python train.py --moe_layers=[0, 1, 2, 3, 4, 5, 6, 7, 8, 9, 10] --router_score="softmax" --normalize_top_k=false --routed_scale=1.0 --balance_loss=0.00307 --router_logit_norm=1.0 --batch_tokens=131072 --max_steps=3727
Below are experts of layer 8 (counted from 0) of a mixture-of-experts language model. Rows are named router (the router's row for the expert) and show model dimensions 0-223. Each number is 500 + 50 x the weight over its row's rms, rounded and kept within 0 to 999. Numbers have three digits each.
Before each expert's rows: a language model's description of what the expert responds to. This comes from a sample of Wikipedia text that the model never trained on.

# expert 30
Name-initial fragments. First syllables of foreign personal names, such as Bh, Gh, Dj, Hor, Hamp; also goal columns and track times in tables, such as "|", 5:.
router:483542525609456627476469528571483483490580540483418518502576489433476502486526592542422534516496505450497493412547460624463537494607563471571489575491513522477487487557471533460419537498544563474593491446568496434547489477427517517429535503440504562513523599589515546538458517498481525452575505448534540381462470458434426524576547502505504465519578519553503457448571540568461476521476548432498455500422501565571551535507564519553435539572523478568429450410443506552464440487424436568467477453434510482381471544525455521490545577498536444526499529572462498512471591531506474507562615533500542495465549522458478465492473578575428569403498482484393442527438508578520528469455

# expert 1
Word-initial lowercase fragments. First piece of a lowercase word split into several tokens, mostly mid-sentence after articles, like h(ipped), t(ore), inc(onclusive), fl(ower).
router:469540542462510592605520420469416470536496600543496515440502509490532448547354487463553491571553467457454519499521453425530548432515544558526490472469463460524471543504437448513540541476439466492541557545461446470524467474408529440524483461550534473502428532579514485508505538555521544587526461534527479500519570484457435597552620441584448451433521483464531400515492517488407529484539475488418420468486446538557503506532489564483450478442526550440471461470464556551438561552452511520506451548465393489499568526512445450507426613499465478495504486522404448503505589471535430530576459497523596568444480495334517485566463595419474549450537548541578487524492528541607399481545

# expert 6
Measurement units. Units after numbers in measurements and conversions, such as ft, km, mi, metres, km^{2}; also decimal pieces and other words between numbers.
router:496511520499621539530443456551471367484412421455449453522528564421461459466494588466462475464453408478551512515463463556504484451513587565534511383502445521522499544494547404523540577463497511438482490517536415458531430534506582537455413551439546500494415572538514506543515548472525533380502545516487422554556542433457541454488491466431453504442508532542501450460496572523475555497442425450441561499509607444495500558523463562533634487498505560581487448556460554572491424537541448621433494443471527551464379499491537492445519464387451500498527457447431565570544464512508473455462505530457420515475540452505606463473425494524483436499459574497481507462530534480388518476509

# expert 31
Given names and initials. First names and middle initials starting personal names, such as William, John, J., B., including "The" beginning Theresa or titles.
router:549520488576596378478549562502461541530515491488527469512469513476474488478524548501517524513550454467578542545511479521462470441570452503564351538548448511514511473555494537491524551422461534508544503448576457366430519524556481529403483548533469557574443574459526527474479569463450504575593470538456494479541575454568536422550501517597558469492565515536482440508386441563500565601495523505566407480522512487563516494533449479471539423471469506555549582492513604486492478413537511461513487455475517392548582494493517547460524501466458425561457502471580510428444509520528586482550521397506470373523479488542501460539507525505439559413404501425610462408510537443466569460432

# expert 20
Personal pronouns in biography. He, she, his and her in biographical prose, especially after where or and, plus linking words like and, to, also.
router:582502491506515436522485580524466456483598503508518528534478560389455507514567519505499445475450509536594497555562523423546501586438490469446531467525531582552570480472600540535481591482462553489492459542429506416549543403521491482485567493503552491577524448507519505509491425440458554452441544431383570479416546648575458599496489538402499511449574429538420547465501449476503420569498525526582561506493571461556491557458517416502452441529515448467552471592460517493514466430457552519434521531543441435428433494452500561494475496550521550486527539487498472517472586591410475475440516430445529525564468558505512590558488518527520540568650427464489499541472447514427495476473

# expert 5
Capitalized word-initial pieces. Opening pieces of capitalized words split into fragments, often heading or infobox labels, such as O-per-ation, C-lin-ical, Award, Inter, Un.
router:562482538454485630463517446507449501516493572528578435476622544524493545488472470514575466512659495479487457487502468522539535489470484563559555546469490508404513501563483515536530528535421530439504451440611476562480471468444559347504486497519439501468441455496504353423474559587511485556433442459545471438527559474524521465531521449521499493491474433466569456628520524487483503463433429460589589451575443533529557431490471470557476482471512479484502505543479458458549532543545489441465532506386497495483569485425345459481460546474505493495513450416493421442524511472479524485524478467428482542520517432520540488459552490490391509511506436458420468447378575503504431597461

# expert 3
Place names and separators. Place-name words and the commas closing them in "City, Region" locations, such as Prescott, Wisconsin; plus "in" and "of" before places.
router:513507466493620448527465486522445492495457428483539470572506500498389569585463477476509518481516516559470445479530502405548497475490539440526570513483470561435462506514463541474488485503561433489506499582569462577465481527522511466458580438541498496491508540505467467486515544472486503493574581506533528520429461481516461390526518501581585641417482474561534506428439480593550473513613511517447559466451563556501392530578413493454528588495509431527450528469444513392463592520556369587464582472438519517491418506468441534533558500485523581550402501501472556489526483534494521498486556560575549471460417453392501491512500549482576475512421398573546437618425476515437525526538

# expert 24
Mid-word stem pieces. Word-internal fragments and stems that continue into a suffix, such as couns-ell-ing, teen-ag-er, debut, review, observ.
router:414444471483510458604552550433592593463507467497458457524486548497556461360436457449387454475635480518445418513404532436578438429431446529458505557509588448565413487547510442507449468543531511552495481478405421470469417460485491533567430428404514512524481471478498540532457503503499496494499478431557457519544549562457557529407507455463502500496496549458512447521503428468522548366571489499502481444625377475522525506520489526486480495450471480473496432456566414519522560471405520431513521473516408512494479484525488503529402482518525550451493462548578422619515555508463473605470440552471560586514431583452551517463482505496522486555498502501464516522493533480511452556478

# expert 15
Music and taxonomy lists. Words in album, song and instrument contexts, such as bass, guitar, album, song; also species-name pieces and separators in taxonomy lists.
router:556502528464519430514406482547534494473508516482527489490392458455496460515467568529436416496448553408532523454448532573506536505451476386489469529496444531551456505610359516494478514493556516510478445533453631580572500522535480532522474448552511492528572461437567513524589558545451445559492474557591519496511460490568528560563483545417500501479505390470537429503543518404585635462448529485485556547499466521436488530623517430600539501432496495503623494533544499501520425514480559560556551456487465494444555497513569535442540504543507493451454483547434533529430523424524492599568525541581560503455533545476406500509512494491494579477484571452518416488548508505468464553360

# expert 28
Ordinals and military units. Ordinal numbers and suffixes like 1st, 2nd, 39th in military units, draft rounds and seasons, plus words like Regiment, Squadron.
router:430509493465417492462572466513512444524399530549517507528520432562462574439563542497460553510434519573423482491417458489531512467500489533498506545590556484639597485442543530497533492495475521545495540445530460467465571516420410546477527537498534391433454497555471497527475583498458549500531481476473451458515559461561477454463540513457531533520407516547571499585500524462571421427436632566542529534451420470471518491468560458440431446548512470469538488572536454482464536546523528512442520566435583522435519610524530610521524588426501451548540472506493489375589567514544522455523522508434499481376548463510557417423499479557499496406558460501584548589559521551481534479563